Weights of a small mixture-of-experts language model, trained from scratch on English Wikipedia: 32 GELU neurons an expert, 702M tokens.
Below are experts of layer 5 (counted from 0) of a mixture-of-experts language model. Rows are named router (the router's row for the expert), down (a neuron's output weights, with its number) and show model dimensions 0-127. Each number is 200 + 40 x the weight over its row's rms, rounded and kept within 0 to 999.
After each expert's rows: a language model's description of what the expert responds to. This comes from a sample of Wikipedia text that the model never trained on.

# expert 62
router,267,162,203,266,202,156,244,209,170,124,176,251,188,250,213,143,196,167,164,189,206,286,254,207,156,254,171,183,237,246,119,210,267,135,170,179,220,171,184,200,195,195,278,187,232,186,252,202,165,256,228,171,192,251,176,117,182,268,229,215,184,224,119,264,241,180,166,178,253,236,221,133,183,198,184,245,187,213,258,245,202,188,209,205,222,189,200,217,187,180,214,215,304,257,174,229,203,136,216,265,150,247,261,163,228,188,228,135,183,245,151,192,164,112,173,194,224,206,217,162,146,216,153,133,215,193,200,200
down0,164,161,208,184,149,221,243,109,203,184,175,233,242,180,244,186,193,182,180,211,157,261,172,203,199,197,167,214,240,208,175,160,176,216,280,148,257,130,221,151,150,319,253,215,156,170,209,184,145,159,191,286,155,263,205,177,206,185,194,263,208,186,180,219,149,181,214,288,225,161,182,231,184,212,189,255,222,207,300,201,79,223,234,136,164,208,239,220,269,253,234,174,179,147,191,191,212,185,168,232,185,176,196,172,185,163,212,219,238,218,243,174,221,274,184,187,185,212,166,178,159,197,242,114,218,244,172,265
Description: Capital S opening a proper name or word, like S-urrey, S-uspicion, S-ogn, plus stems such as Fran, Air, Ass.

# expert 46
router,152,205,265,195,218,179,146,240,190,184,186,266,174,243,211,215,126,147,117,168,253,260,235,189,177,274,222,172,208,251,156,210,230,158,174,198,231,196,141,201,147,238,268,209,251,228,193,196,181,221,254,150,158,243,196,189,199,228,262,194,179,171,204,205,157,138,151,227,182,142,206,173,166,200,178,272,212,274,220,256,298,169,196,237,270,148,154,153,221,165,178,176,207,211,162,192,172,170,173,247,169,264,188,249,257,214,228,185,229,141,189,189,250,186,131,185,185,220,200,183,196,231,180,104,211,249,307,167
down1,221,153,160,214,205,185,152,220,153,189,210,226,229,195,226,307,194,182,180,250,204,177,208,205,177,242,264,198,111,209,170,172,160,150,196,212,214,143,284,202,215,143,259,209,284,185,154,181,247,207,200,193,168,254,204,262,211,183,210,137,170,154,174,151,196,152,117,154,209,180,217,169,210,195,241,175,296,184,220,150,194,241,227,130,227,186,134,235,259,203,186,201,133,225,164,218,189,256,179,204,226,259,219,175,217,171,220,198,246,150,205,256,157,245,213,178,309,245,189,206,217,223,237,119,218,94,222,210
Description: The article the and modifiers before nouns, such as two, three, other, new, own, few, same.

# expert 19
router,194,170,187,269,242,147,192,220,212,158,274,227,213,184,300,145,207,80,193,205,215,211,181,267,181,271,193,209,242,194,177,234,275,161,177,168,195,214,143,199,174,215,206,266,182,218,198,199,182,258,250,168,203,271,260,135,125,239,262,264,214,186,142,222,121,181,205,170,235,245,233,93,164,185,111,229,163,219,236,205,236,199,160,224,232,197,178,233,197,182,225,170,196,276,163,183,164,152,169,287,233,177,243,186,190,218,209,217,237,196,161,181,186,213,193,186,218,207,245,137,173,191,166,184,210,141,166,220
down1,189,281,226,218,174,267,197,198,156,144,224,245,196,238,170,182,234,165,182,161,223,230,178,158,161,271,156,214,230,289,194,208,133,200,246,231,215,158,207,207,130,134,265,167,234,139,123,174,193,178,231,170,276,187,248,223,158,209,214,200,223,169,243,248,326,177,203,202,222,174,229,231,202,215,121,150,251,189,149,187,208,172,184,189,213,201,159,190,174,201,206,253,159,241,236,157,210,193,125,298,203,248,218,158,120,173,185,238,218,198,232,192,160,185,244,225,198,133,208,103,186,205,212,226,229,189,161,253
Description: Single vowel pieces (a, i, u, o, e) inside non-English names from South Asia, Africa, Asia and Slavic lands, such as Atik-u, Dheenadhay-a-al.

# expert 18
router,209,193,198,198,166,202,240,219,212,124,235,285,172,172,209,193,166,189,198,246,173,201,257,268,196,243,173,233,312,203,133,232,246,199,218,168,239,206,142,206,201,234,279,284,152,244,181,202,147,221,205,158,153,249,161,157,142,225,245,184,230,199,219,248,177,220,248,216,195,149,198,206,141,144,155,257,164,256,265,231,204,232,206,226,166,225,144,195,237,185,183,183,276,241,201,219,196,153,206,252,130,227,169,176,152,239,233,136,216,145,116,225,146,163,158,151,221,288,201,193,182,237,167,154,223,153,208,173
down1,200,195,219,208,190,205,173,298,148,210,216,198,220,205,230,245,71,141,253,182,222,102,203,212,147,243,198,140,171,268,147,176,193,193,162,211,164,146,233,202,213,248,247,213,165,244,209,186,186,139,205,214,170,177,186,152,246,165,196,239,234,235,128,133,263,156,216,210,141,242,242,161,189,210,208,179,203,222,226,267,226,285,210,192,225,204,121,206,159,253,268,199,253,213,220,164,212,159,232,236,235,215,241,221,231,215,179,249,163,289,192,223,184,167,118,189,220,164,208,177,168,184,204,258,237,197,136,133
Description: Second and later capital letters of codes and acronyms in tables, like TPE, JPN, FW, TKO, HBO, PSD.

# expert 34
router,203,176,249,199,214,171,140,177,231,116,270,154,187,164,214,148,243,246,137,180,247,280,200,208,140,219,148,173,266,218,171,295,327,231,190,201,230,183,147,213,181,206,221,270,157,215,184,236,178,230,266,248,206,238,203,158,195,246,226,253,171,220,197,192,150,238,237,217,200,153,216,177,167,133,213,315,149,247,211,204,257,205,183,217,197,173,229,200,238,192,173,169,217,215,193,181,149,173,166,262,192,206,176,179,276,186,195,189,174,156,132,175,175,152,178,205,207,239,180,147,172,279,181,122,192,185,230,171
down0,185,254,251,179,148,204,244,189,196,245,144,114,134,175,160,263,222,261,181,159,151,202,202,197,201,223,231,233,185,195,124,190,259,224,179,205,185,249,181,206,184,215,230,264,203,195,195,269,238,278,142,221,184,161,180,155,172,176,153,144,253,236,174,247,177,195,200,189,184,214,171,210,175,216,267,112,235,213,170,222,135,152,222,132,132,275,175,296,243,210,205,196,226,185,175,175,239,175,146,223,149,220,182,203,305,218,242,200,253,268,175,184,194,205,166,143,194,242,264,157,165,163,214,246,263,228,219,187
Description: Word pieces like mer, ure, ior, eral, ional ending a stem, as in Sum-mer, For-mer, Press-ure, naut-ical, plus Thai script.

# expert 13
router,216,210,189,259,194,120,213,245,205,128,263,222,167,168,241,199,129,184,151,222,195,220,250,232,143,274,190,189,261,198,150,219,266,150,226,143,254,180,143,207,125,246,263,218,181,206,246,197,159,239,278,194,164,261,131,207,155,260,228,216,203,184,139,194,128,194,204,187,234,151,231,164,162,178,168,233,180,248,260,226,254,240,122,213,232,214,157,221,242,149,213,202,215,291,206,204,163,167,185,247,207,256,170,215,248,169,227,197,226,175,144,156,185,165,150,162,222,235,232,134,164,242,148,222,203,206,226,179
down0,136,126,195,182,264,274,210,207,247,210,192,175,173,209,126,234,221,223,149,64,237,236,235,206,188,156,221,186,224,261,237,175,117,243,178,214,145,213,195,154,211,162,201,168,167,249,230,211,151,230,262,170,240,226,203,174,217,254,127,233,221,227,200,183,166,228,281,177,247,179,204,241,192,147,180,180,256,205,171,203,237,199,241,154,139,160,173,163,193,114,146,240,199,193,269,251,160,280,240,195,208,148,221,254,208,220,183,203,183,273,221,208,267,188,194,163,175,248,210,193,138,189,153,183,200,159,146,204
Description: Closing === or == after a section heading, digits in table cells, and common words like County, is, was, became.

# expert 42
router,213,211,197,263,186,130,205,244,200,125,261,226,165,174,245,195,133,189,145,223,197,225,246,226,140,279,188,195,260,201,145,224,269,149,217,143,253,179,150,201,127,249,269,219,175,210,247,197,163,239,282,192,165,265,128,205,153,257,229,217,209,181,140,197,128,194,200,186,233,154,231,169,163,175,171,230,184,248,262,222,257,236,121,214,234,212,157,219,237,152,212,202,216,293,207,197,162,166,186,247,203,257,176,217,246,170,227,201,226,174,140,160,185,172,147,166,225,237,230,132,167,241,148,223,203,206,222,181
down1,163,245,139,184,262,163,201,176,232,189,159,255,257,143,216,173,200,206,257,202,184,234,227,213,174,149,261,195,253,167,206,186,172,213,129,202,184,227,86,196,237,154,162,193,126,179,215,215,289,245,112,207,272,221,207,202,221,213,171,236,178,209,229,178,121,191,235,238,186,253,194,152,221,193,202,206,201,238,146,166,269,250,241,191,257,211,116,239,143,253,233,172,177,197,153,198,238,208,305,237,154,187,208,170,139,214,133,146,209,232,192,189,261,179,175,174,254,224,233,191,187,149,130,169,186,217,167,176
Description: Scattered word endings and short words, notably called, named, between, all (allergic, alliance), -ed, -ast, and === headings.

# expert 58
router,211,184,232,258,210,193,183,204,228,140,227,219,190,214,177,205,163,146,162,215,208,289,217,284,183,259,169,220,264,187,164,176,207,168,231,176,207,141,208,241,83,278,214,208,258,205,204,191,179,204,250,212,100,255,154,189,152,283,206,198,210,179,194,190,184,193,175,215,219,180,188,116,158,145,176,228,196,250,276,204,277,183,168,206,278,252,180,220,257,184,167,197,211,214,197,212,207,157,196,198,118,205,210,183,287,274,232,189,172,150,185,232,200,183,158,163,248,184,191,161,148,230,203,135,222,253,224,109
down1,211,168,214,181,285,167,160,156,256,181,181,171,167,207,216,167,225,291,151,143,221,174,139,208,264,186,194,154,176,280,271,148,156,204,205,237,180,184,163,280,206,247,163,80,205,176,258,214,211,216,219,209,259,140,217,144,196,186,247,177,147,153,187,203,246,228,196,264,235,201,168,221,255,201,184,185,159,197,249,201,189,196,247,113,132,200,185,190,257,132,211,189,175,139,223,168,247,241,181,148,208,268,268,167,231,241,198,167,240,182,140,235,188,232,204,182,158,218,200,214,231,216,262,216,122,179,220,198
Description: Digits, mostly 0, inside years and figures such as 20-0-4, plus of after some, many, several.

# expert 43
router,181,152,264,170,174,76,209,194,187,190,229,214,230,190,293,197,151,178,193,188,196,280,258,271,180,265,182,221,236,187,141,277,210,146,173,113,215,174,144,192,172,287,247,194,223,254,246,196,104,190,275,238,140,270,202,158,158,189,214,207,207,158,187,218,167,201,198,163,235,222,177,206,177,190,161,186,135,199,229,245,269,222,188,248,210,200,191,212,183,211,240,194,213,245,205,238,198,197,207,203,242,277,206,197,201,194,242,151,220,195,164,190,185,123,163,161,256,247,238,184,184,195,134,171,223,180,295,185
down8,256,197,154,228,201,125,237,170,166,212,161,165,206,121,166,206,173,204,236,184,195,169,214,238,239,161,174,199,204,158,207,275,231,200,202,219,235,207,204,193,210,231,132,202,234,187,195,210,261,215,136,157,209,185,236,240,116,158,174,238,179,179,203,157,253,258,218,266,141,203,111,254,190,206,149,192,129,277,159,210,231,233,249,215,160,198,220,182,230,167,174,246,180,152,206,263,203,227,252,88,271,236,266,191,174,151,206,240,179,162,221,218,229,237,234,185,186,223,188,283,95,209,186,226,157,195,160,281
Description: A bare space token before a number in table cells or after A in census estimates, plus Cyrillic letters and minus or plus signs.

# expert 3
router,158,220,250,238,225,176,222,258,202,212,207,230,138,158,206,168,197,155,136,219,183,230,234,208,147,269,182,155,192,209,162,205,256,163,200,150,256,151,131,174,114,222,279,255,186,226,254,159,151,197,223,145,214,163,163,152,219,203,244,258,225,218,169,209,118,204,193,203,200,214,158,125,153,181,212,218,205,217,230,194,256,219,180,232,288,235,224,205,215,186,169,251,223,191,150,203,190,188,243,271,170,278,169,224,220,224,304,137,207,134,161,106,185,160,220,202,167,241,261,230,167,206,152,138,221,231,229,171
down1,229,204,185,168,210,228,184,293,275,147,209,199,183,198,115,178,222,211,271,170,201,220,198,191,96,280,245,206,210,244,212,202,235,230,196,202,119,221,148,198,227,224,199,231,179,237,263,222,162,268,92,204,218,202,224,150,219,179,206,119,284,166,202,255,200,129,205,267,211,196,137,199,187,104,208,235,271,238,218,201,199,213,233,188,224,159,185,181,227,171,164,161,238,221,254,185,265,196,189,177,211,224,198,208,102,179,229,187,141,233,146,246,149,163,193,180,227,162,168,227,150,208,235,165,147,215,191,198
Description: Past participles, adverbs and predicate words after was, is or be, as in was first found, is known, commonly, illuminated.

# expert 29
router,217,203,193,260,184,129,210,254,199,123,261,228,163,170,245,194,129,186,152,222,197,219,246,231,143,276,188,192,262,199,150,225,269,147,218,143,248,180,151,202,128,240,269,220,174,210,243,190,157,235,277,197,159,261,130,206,148,255,230,221,202,189,136,197,127,190,201,184,232,157,231,169,163,173,173,233,186,250,259,226,255,234,123,211,231,213,153,214,243,151,214,208,219,294,207,203,161,165,188,241,199,259,175,219,251,166,224,195,229,171,146,161,185,170,147,164,221,235,239,135,166,243,147,219,209,204,233,180
down0,173,248,202,221,132,233,149,236,187,157,205,139,178,169,241,258,159,108,237,177,238,219,122,181,199,296,237,234,205,237,223,167,227,205,210,190,195,189,191,263,175,170,181,239,156,159,243,184,167,250,212,196,210,239,236,255,183,191,179,179,220,202,158,197,223,275,177,178,233,203,260,232,153,207,204,163,174,189,271,231,170,203,191,145,94,79,123,226,252,195,159,243,225,134,187,170,260,218,253,135,221,187,199,228,191,254,248,146,220,193,199,179,255,180,226,203,159,220,241,213,219,161,181,230,252,220,105,194
Description: Subject pronouns and auxiliaries like he, they, was, were, possessive s, plus digits, pipes and line breaks in tables.

# expert 12
router,220,209,192,254,192,124,205,251,202,130,267,222,168,172,245,199,132,190,150,224,195,225,244,229,141,281,187,185,254,202,145,221,263,150,218,140,251,182,143,203,113,246,264,220,175,204,248,196,153,243,272,191,165,261,125,207,146,254,230,219,199,184,135,201,129,193,207,179,238,152,229,161,160,175,176,227,181,253,259,218,255,238,124,216,231,213,154,220,234,150,209,201,218,285,202,203,161,164,189,242,202,256,176,206,246,169,220,196,232,172,140,161,186,168,148,168,218,234,232,135,166,239,143,214,209,200,234,182
down8,173,143,277,146,211,235,245,158,193,181,211,233,203,218,224,187,206,176,240,95,107,125,164,231,212,205,237,216,175,195,245,206,131,192,217,168,211,155,126,233,146,270,174,210,163,202,209,218,135,206,241,226,178,170,237,224,155,213,144,220,176,233,196,163,211,195,243,186,197,236,178,204,297,238,168,247,203,242,174,131,189,228,203,208,291,194,164,156,111,194,254,167,138,173,219,226,226,201,222,240,199,184,199,266,194,190,255,202,100,196,207,266,203,126,218,247,164,206,164,259,145,189,178,272,198,162,192,241
Description: First token of a table cell or list item, often a space before a number, a plus sign in race gaps, or capitals like G, P, Q.

# expert 28
router,265,156,262,227,206,175,177,237,239,137,201,179,200,141,241,233,134,219,160,255,194,283,215,244,182,227,217,199,244,179,119,219,217,207,160,100,224,252,148,161,134,209,232,206,156,210,158,152,217,240,222,243,218,183,219,187,169,238,225,221,245,244,117,238,162,176,220,176,178,200,243,160,138,142,178,195,197,256,231,230,277,257,144,181,253,188,170,257,160,171,207,191,223,281,175,227,183,150,164,204,191,261,201,202,217,257,227,183,169,199,167,184,224,180,162,140,218,278,233,173,216,265,191,180,147,175,267,123
down8,175,208,191,155,198,147,165,219,147,221,218,136,220,148,185,250,207,212,246,252,187,233,168,153,177,256,235,199,203,238,244,137,254,197,86,182,202,187,239,238,213,195,216,201,201,170,211,180,185,183,176,220,168,218,200,259,287,234,161,203,216,286,243,167,187,232,181,137,155,142,191,158,148,141,246,204,239,231,223,190,225,118,189,233,204,189,200,213,194,106,243,173,197,227,159,203,201,176,181,214,247,260,173,192,219,163,161,210,281,184,118,193,221,287,247,162,167,294,99,245,216,180,262,187,235,180,179,240
Description: The word piece ect and similar Latin roots after a prefix, as in eff-ect, archit-ect-ure, diss-ect-ions, el-ect-ion; sometimes commas in place names.

# expert 0
router,216,212,196,263,187,128,216,248,205,124,265,221,168,172,247,199,128,189,150,223,191,222,242,232,141,278,187,190,259,195,144,223,267,155,218,142,252,177,151,200,124,244,263,218,174,212,235,194,162,241,276,191,160,266,131,206,151,257,228,216,201,177,134,194,127,189,206,180,236,149,224,167,162,176,170,230,181,248,258,221,254,237,121,211,227,213,152,218,232,152,212,207,221,288,205,201,161,167,186,245,201,257,175,221,245,171,221,196,233,171,138,158,183,167,146,164,221,235,237,137,159,240,146,214,203,200,226,179
down0,235,183,178,193,188,179,149,201,275,189,128,212,239,179,257,188,221,199,282,153,181,161,127,163,238,185,190,201,179,215,234,155,193,190,164,173,234,223,200,213,161,210,143,264,242,236,184,137,261,199,212,206,258,195,231,225,180,171,140,130,257,238,266,291,141,259,215,221,247,220,188,295,259,199,248,168,203,251,168,280,207,186,211,164,177,221,205,209,207,221,233,212,219,171,255,195,116,144,243,171,213,149,209,139,203,157,214,162,138,124,175,187,109,304,218,221,196,186,186,210,220,164,202,214,252,204,215,201
Description: Digits inside numbers, single lowercase letter pieces like g, v, c at word starts, and "the" before nouns in music or list text.

# expert 20
router,218,214,195,259,189,127,208,249,213,131,262,230,162,164,241,203,127,183,152,224,196,224,253,233,137,273,195,182,248,206,142,219,270,155,224,144,253,185,147,200,116,251,270,218,177,207,243,199,160,239,279,201,157,268,129,209,161,258,226,214,197,186,133,195,138,196,208,186,240,150,230,171,165,171,161,236,180,243,256,215,257,236,122,211,232,212,158,220,233,151,210,208,219,289,210,213,164,172,184,245,199,249,171,211,245,166,224,194,228,174,137,165,188,169,149,161,228,237,237,139,165,244,146,216,201,209,231,188
down0,157,162,227,248,190,252,280,264,205,177,159,153,225,278,182,236,246,266,158,169,142,281,165,182,184,152,244,257,236,250,204,191,122,194,179,298,174,215,232,245,228,212,166,215,249,199,155,125,252,192,230,218,194,175,260,208,181,158,222,267,184,172,197,202,244,181,134,214,233,234,239,165,230,232,190,133,177,152,175,261,187,233,178,224,110,159,184,180,259,199,168,217,249,237,191,179,215,210,225,167,153,199,269,204,243,204,209,190,208,205,116,216,203,192,186,132,177,120,188,202,205,195,154,143,165,256,259,194
Description: Digits inside years and numbers like 1998 and 2024 in tables, heading == marks, and country stems such as Russ, Austral, British.

# expert 61
router,180,161,171,244,180,160,167,193,193,121,193,202,214,238,215,196,171,172,103,175,181,260,229,214,165,284,238,148,201,215,189,249,209,157,210,171,202,159,194,282,212,288,237,235,229,182,270,198,131,215,234,178,223,212,128,154,186,220,159,316,260,151,197,245,209,159,192,222,168,236,238,158,141,226,162,195,168,199,262,249,237,187,210,241,241,199,199,162,213,185,156,227,205,176,166,231,195,105,156,225,249,175,180,198,246,189,209,156,229,222,159,180,141,106,190,156,267,256,247,185,198,249,164,202,206,253,255,165
down0,153,175,257,183,173,215,284,189,236,236,163,212,177,176,138,168,204,268,223,200,228,252,221,248,278,189,205,233,158,222,215,166,157,177,229,206,202,182,132,227,128,249,186,163,241,218,252,165,241,291,156,262,173,151,239,165,212,222,203,226,117,231,192,188,168,193,193,135,235,250,174,198,183,211,197,248,162,161,249,255,160,233,185,189,173,160,210,245,125,206,257,217,144,149,169,227,193,137,217,123,149,215,242,228,210,155,223,186,201,177,186,163,151,207,216,123,214,294,231,183,246,167,229,141,298,207,229,186
Description: Mid-word syllables ul, ol, ee and word-initial al, im, pol, as in Constab-ul-ary, prom-ul-gation, sched-ul-ed, w-ee-ks.

# expert 53
router,208,215,253,191,221,135,250,228,235,163,238,248,160,235,198,192,199,212,167,294,175,199,204,229,213,224,239,166,218,206,187,170,225,201,132,211,199,226,191,113,180,236,201,227,197,212,269,223,148,263,228,181,189,262,192,193,111,263,258,198,195,160,120,236,151,141,171,164,171,180,197,105,203,136,180,200,204,262,231,225,150,258,159,247,214,223,158,264,194,207,301,165,244,207,188,211,174,179,177,182,161,227,180,194,239,180,256,170,221,207,179,175,210,158,137,162,282,234,207,193,141,266,167,126,249,202,278,167
down0,195,136,210,258,213,187,200,191,195,203,239,235,194,182,257,246,156,223,169,252,178,128,110,287,130,230,145,194,203,203,209,148,258,213,188,138,130,191,231,312,234,191,206,207,176,216,172,233,176,200,176,260,179,273,268,185,213,178,179,122,250,205,179,238,222,229,237,139,233,164,148,182,163,112,139,181,150,244,218,165,287,249,168,278,206,169,209,212,177,182,184,195,187,183,207,237,176,256,235,146,175,145,244,220,147,246,196,226,226,236,207,218,162,189,249,182,204,188,173,260,245,250,158,189,213,182,193,153
Description: The piece ass inside words like class, pass, mass, classic, UMass, plus ck in rock and some digits in dates.

# expert 1
router,200,234,214,189,216,175,180,272,219,162,211,237,175,259,214,234,153,204,145,207,250,238,242,184,191,238,216,157,237,184,160,256,206,126,202,156,227,128,155,191,104,228,243,256,205,174,306,141,108,214,222,201,123,231,209,149,112,210,216,233,164,196,178,188,156,166,225,244,242,222,224,212,189,132,207,186,184,220,227,272,223,253,189,242,163,273,148,237,161,132,255,224,231,175,188,161,206,165,187,245,126,211,232,185,171,210,261,205,219,246,194,171,169,177,152,162,249,226,255,164,171,204,192,110,227,211,220,228
down1,171,223,275,177,215,208,229,176,228,230,170,182,168,244,178,178,217,165,162,185,200,194,194,261,153,248,189,214,220,261,198,174,228,131,119,223,133,195,217,237,207,151,196,245,178,210,212,113,223,199,252,160,183,187,107,203,199,197,216,200,211,195,213,261,184,162,278,216,195,210,194,167,125,175,235,122,134,219,121,166,187,129,305,263,183,201,174,196,215,190,137,216,147,240,263,163,244,180,150,161,240,145,193,183,270,247,226,219,224,289,265,184,202,212,225,202,217,147,178,195,148,220,233,212,272,266,228,204
Description: Short fragments inside words, mostly a lone s after a consonant or capital, as in p-s-ychiatrist, Mr-s, d-en-ied, App-s.

# expert 45
router,217,204,205,203,194,194,209,192,200,177,182,233,219,221,225,141,130,203,128,205,232,194,268,302,142,224,228,236,315,198,125,260,209,184,258,163,221,231,254,183,146,205,203,217,178,178,253,180,165,228,195,181,246,195,143,169,154,242,196,213,172,199,193,163,89,173,178,230,213,241,212,203,138,171,146,249,142,252,274,206,207,214,186,200,200,197,208,228,215,209,179,240,232,212,173,166,201,167,201,281,153,234,229,190,156,231,238,206,212,236,184,176,138,177,141,114,296,276,175,165,228,257,163,159,211,180,254,132
down0,270,273,227,180,114,168,196,143,219,236,236,224,168,154,225,217,190,170,212,208,233,221,220,246,210,238,187,254,262,181,96,192,276,180,171,171,176,186,202,199,171,176,214,191,224,182,130,204,235,219,176,199,231,179,114,252,236,227,160,219,182,250,171,253,148,140,182,216,263,208,191,146,182,214,240,228,193,273,294,184,206,116,221,165,204,226,108,232,177,235,239,224,159,208,140,224,180,229,231,270,244,164,222,241,166,237,237,130,190,227,187,160,226,188,158,230,135,115,139,218,183,220,254,176,163,198,204,215
Description: Latin-derived word stems split from their endings, such as reg in regular, loc in Location, ict in Fiction, min in administration, fess.

# expert 16
router,218,210,192,257,189,126,209,252,204,122,257,225,163,174,235,193,131,186,153,220,193,217,246,232,138,276,182,194,257,200,140,218,264,147,217,146,242,172,144,202,122,240,272,217,175,212,248,200,157,246,276,195,166,266,125,202,155,259,231,217,203,186,135,190,126,189,208,181,233,150,229,167,166,171,168,234,179,244,261,220,253,241,118,216,231,213,158,221,241,152,218,198,217,289,201,206,169,169,185,246,202,258,171,221,245,170,225,194,226,174,142,164,185,169,150,167,221,234,231,135,161,243,148,216,206,202,229,184
down0,220,230,203,124,172,262,164,161,168,201,205,215,154,273,107,136,208,220,251,203,163,164,211,192,186,145,237,239,193,201,175,151,172,213,246,199,161,186,206,185,162,200,205,198,188,160,287,239,239,241,174,294,255,199,193,131,172,273,185,281,156,202,177,224,232,283,170,168,256,224,101,230,227,205,213,223,119,205,165,246,154,200,198,169,212,169,251,273,183,232,98,172,186,165,189,184,164,239,215,218,159,276,229,174,178,223,188,167,128,251,208,237,226,240,182,227,177,190,213,151,188,188,247,169,174,243,207,168
Description: Pronouns and small function words in biographical prose, such as he, she, who, of, H of His, plus the -ation ending.

# expert 17
router,215,204,196,262,188,126,208,243,201,123,259,221,164,174,245,193,128,184,150,223,196,216,245,234,141,274,184,193,254,193,149,225,267,146,220,142,246,179,148,205,124,243,267,220,179,205,240,192,154,241,278,193,159,262,127,208,154,254,230,215,206,179,134,190,127,197,201,183,237,162,231,163,164,175,173,230,182,252,260,226,257,236,122,211,230,217,152,219,237,146,206,207,213,292,204,204,161,165,185,244,200,257,172,217,247,164,222,197,226,173,144,165,188,167,148,159,223,234,239,132,166,236,143,226,201,201,226,183
down0,181,174,164,144,218,119,108,171,157,250,174,232,234,198,109,189,198,145,111,226,239,199,174,279,214,234,175,228,193,241,192,190,231,228,201,227,218,270,228,208,219,154,211,246,161,162,135,316,173,288,199,203,148,192,260,154,174,235,212,151,177,221,129,196,226,225,167,170,170,201,225,240,248,212,221,224,181,115,194,230,155,196,157,167,210,131,223,221,179,178,172,195,180,273,229,185,189,229,192,211,269,215,219,202,238,255,185,234,152,208,158,200,166,226,284,193,221,222,246,236,148,219,130,224,147,186,172,238
Description: Closing === or == after section headings like April or Nebraska, plus digits, D/d and punctuation in lists and results data.

# expert 10
router,232,132,275,202,236,176,205,238,202,135,283,245,204,207,238,167,247,171,173,188,152,247,201,233,88,249,194,208,204,188,136,245,274,195,242,143,259,244,208,243,140,206,263,211,191,225,246,160,151,191,252,179,185,229,176,148,196,245,210,182,215,134,187,194,213,113,188,249,224,230,149,136,175,233,199,231,186,230,225,185,255,202,142,249,179,162,157,209,244,185,273,144,233,284,104,251,194,143,146,205,165,218,213,222,228,234,242,224,206,135,153,156,204,166,226,189,230,195,183,210,198,195,179,143,174,229,177,180
down6,240,209,176,157,259,188,194,232,261,121,151,164,192,246,203,159,182,235,166,156,205,221,164,221,212,189,169,116,207,176,233,199,210,266,201,128,189,224,256,255,152,186,164,153,238,139,260,152,176,178,254,180,246,268,307,174,189,167,201,200,226,185,203,165,242,200,228,116,196,162,184,171,284,172,223,135,226,226,203,177,205,178,138,252,218,245,188,220,222,197,224,258,214,204,183,160,162,231,220,223,259,160,195,157,173,250,236,238,207,264,286,277,140,199,180,221,209,233,228,130,170,147,122,161,202,162,198,220
Description: Letters y, oy, j, hy inside transliterated Asian, African or Arabic names and some English words, as in Aali-y-ah, R-y-u, Bei-j-ing.

# expert 5
router,190,194,179,189,207,157,213,179,201,150,247,202,202,197,225,217,150,182,89,227,216,208,211,244,158,210,208,194,260,215,162,194,219,160,186,234,189,227,201,131,218,240,204,305,128,277,183,168,202,196,294,253,208,263,144,152,117,207,268,233,208,199,162,194,119,173,216,247,282,181,184,189,118,202,203,267,129,211,231,289,214,260,138,197,202,165,101,248,242,218,176,236,244,269,233,217,144,166,206,226,186,174,195,201,209,174,241,156,223,176,209,179,192,221,158,205,231,217,223,167,217,227,141,171,170,166,239,195
down0,266,212,261,164,229,161,191,260,171,194,195,203,159,163,150,161,223,293,264,155,262,177,231,173,185,201,179,158,227,235,161,165,173,229,213,213,234,270,221,212,236,253,143,193,253,199,182,179,194,215,202,221,141,124,255,256,158,121,154,223,255,188,268,269,219,207,173,165,203,232,195,174,162,234,210,148,216,162,197,194,174,161,197,192,133,149,228,262,186,218,189,274,155,213,217,102,201,217,188,156,280,226,210,127,227,282,233,212,111,214,167,200,175,182,182,282,155,213,178,169,184,184,169,233,159,187,234,227
Description: Mid-word pieces and digits inside table rows and lists, often after a split compound, such as Canter-b-ury, Corner-b-ack, Hill-s-boro.

# expert 44
router,219,180,206,231,188,159,250,217,268,181,236,233,190,155,264,160,180,96,171,141,243,263,182,281,181,261,193,219,245,227,199,332,187,189,203,194,185,190,153,216,150,221,255,235,167,180,269,196,165,196,296,162,197,214,200,152,210,256,217,227,192,161,160,245,165,166,183,208,200,173,237,172,131,166,137,204,160,248,210,199,205,200,190,195,206,208,128,198,211,169,217,198,229,226,152,165,177,117,137,323,176,234,228,277,223,199,226,174,237,229,145,215,223,188,212,170,231,194,257,160,160,180,146,164,191,240,186,213
down1,202,240,192,186,208,205,191,198,231,185,213,236,198,200,147,192,194,212,193,213,252,179,132,233,193,135,184,150,223,111,215,185,216,141,215,190,258,235,206,169,199,283,211,220,234,238,297,264,127,232,227,208,158,250,217,188,167,188,195,223,234,153,229,217,278,191,179,182,154,231,196,282,173,176,126,221,253,194,130,169,230,229,196,152,190,237,204,159,170,192,197,228,216,156,196,210,241,143,262,112,200,170,206,133,147,180,243,228,243,160,168,144,163,222,159,336,237,222,109,211,205,223,171,132,207,241,184,166
Description: Vowel-ending syllables inside Asian, Arabic and Slavic names, like Haz-i, Cho-i, J-ian-gsu, Beij-ing, and diacritic vowels ā, ō.

# expert 56
router,220,163,155,266,193,165,206,194,195,186,224,265,138,196,186,208,137,174,179,204,176,240,259,207,116,209,239,160,245,231,164,223,198,183,203,134,270,154,144,207,206,244,223,261,236,179,204,175,171,272,343,178,160,288,170,149,142,262,227,206,167,203,170,166,161,199,257,201,181,203,167,172,159,208,197,284,195,229,253,182,172,291,155,246,242,185,163,218,191,139,214,248,209,260,176,169,134,192,169,217,175,238,273,163,219,203,252,155,177,195,230,153,159,180,226,185,236,255,245,137,196,221,188,193,189,193,219,212
down2,276,175,217,178,234,287,166,211,157,207,134,203,199,261,193,207,210,196,171,212,210,217,187,286,141,232,301,262,199,176,129,211,212,209,152,178,219,230,295,194,209,253,96,144,232,193,190,180,215,189,254,237,207,169,129,198,181,242,159,159,272,190,203,257,176,157,151,272,212,240,161,166,173,228,182,173,208,235,244,167,100,156,168,220,151,265,169,197,160,179,160,221,212,173,190,183,274,193,231,156,232,228,180,166,185,197,187,149,221,176,158,257,211,162,175,240,238,194,267,209,239,174,195,150,242,205,192,146
Description: Word-final suffixes s, ers, es, ies, ations ending nouns or names, like Work-ers, Regul-ations, Reynold-s, and Wor-ces-tershire.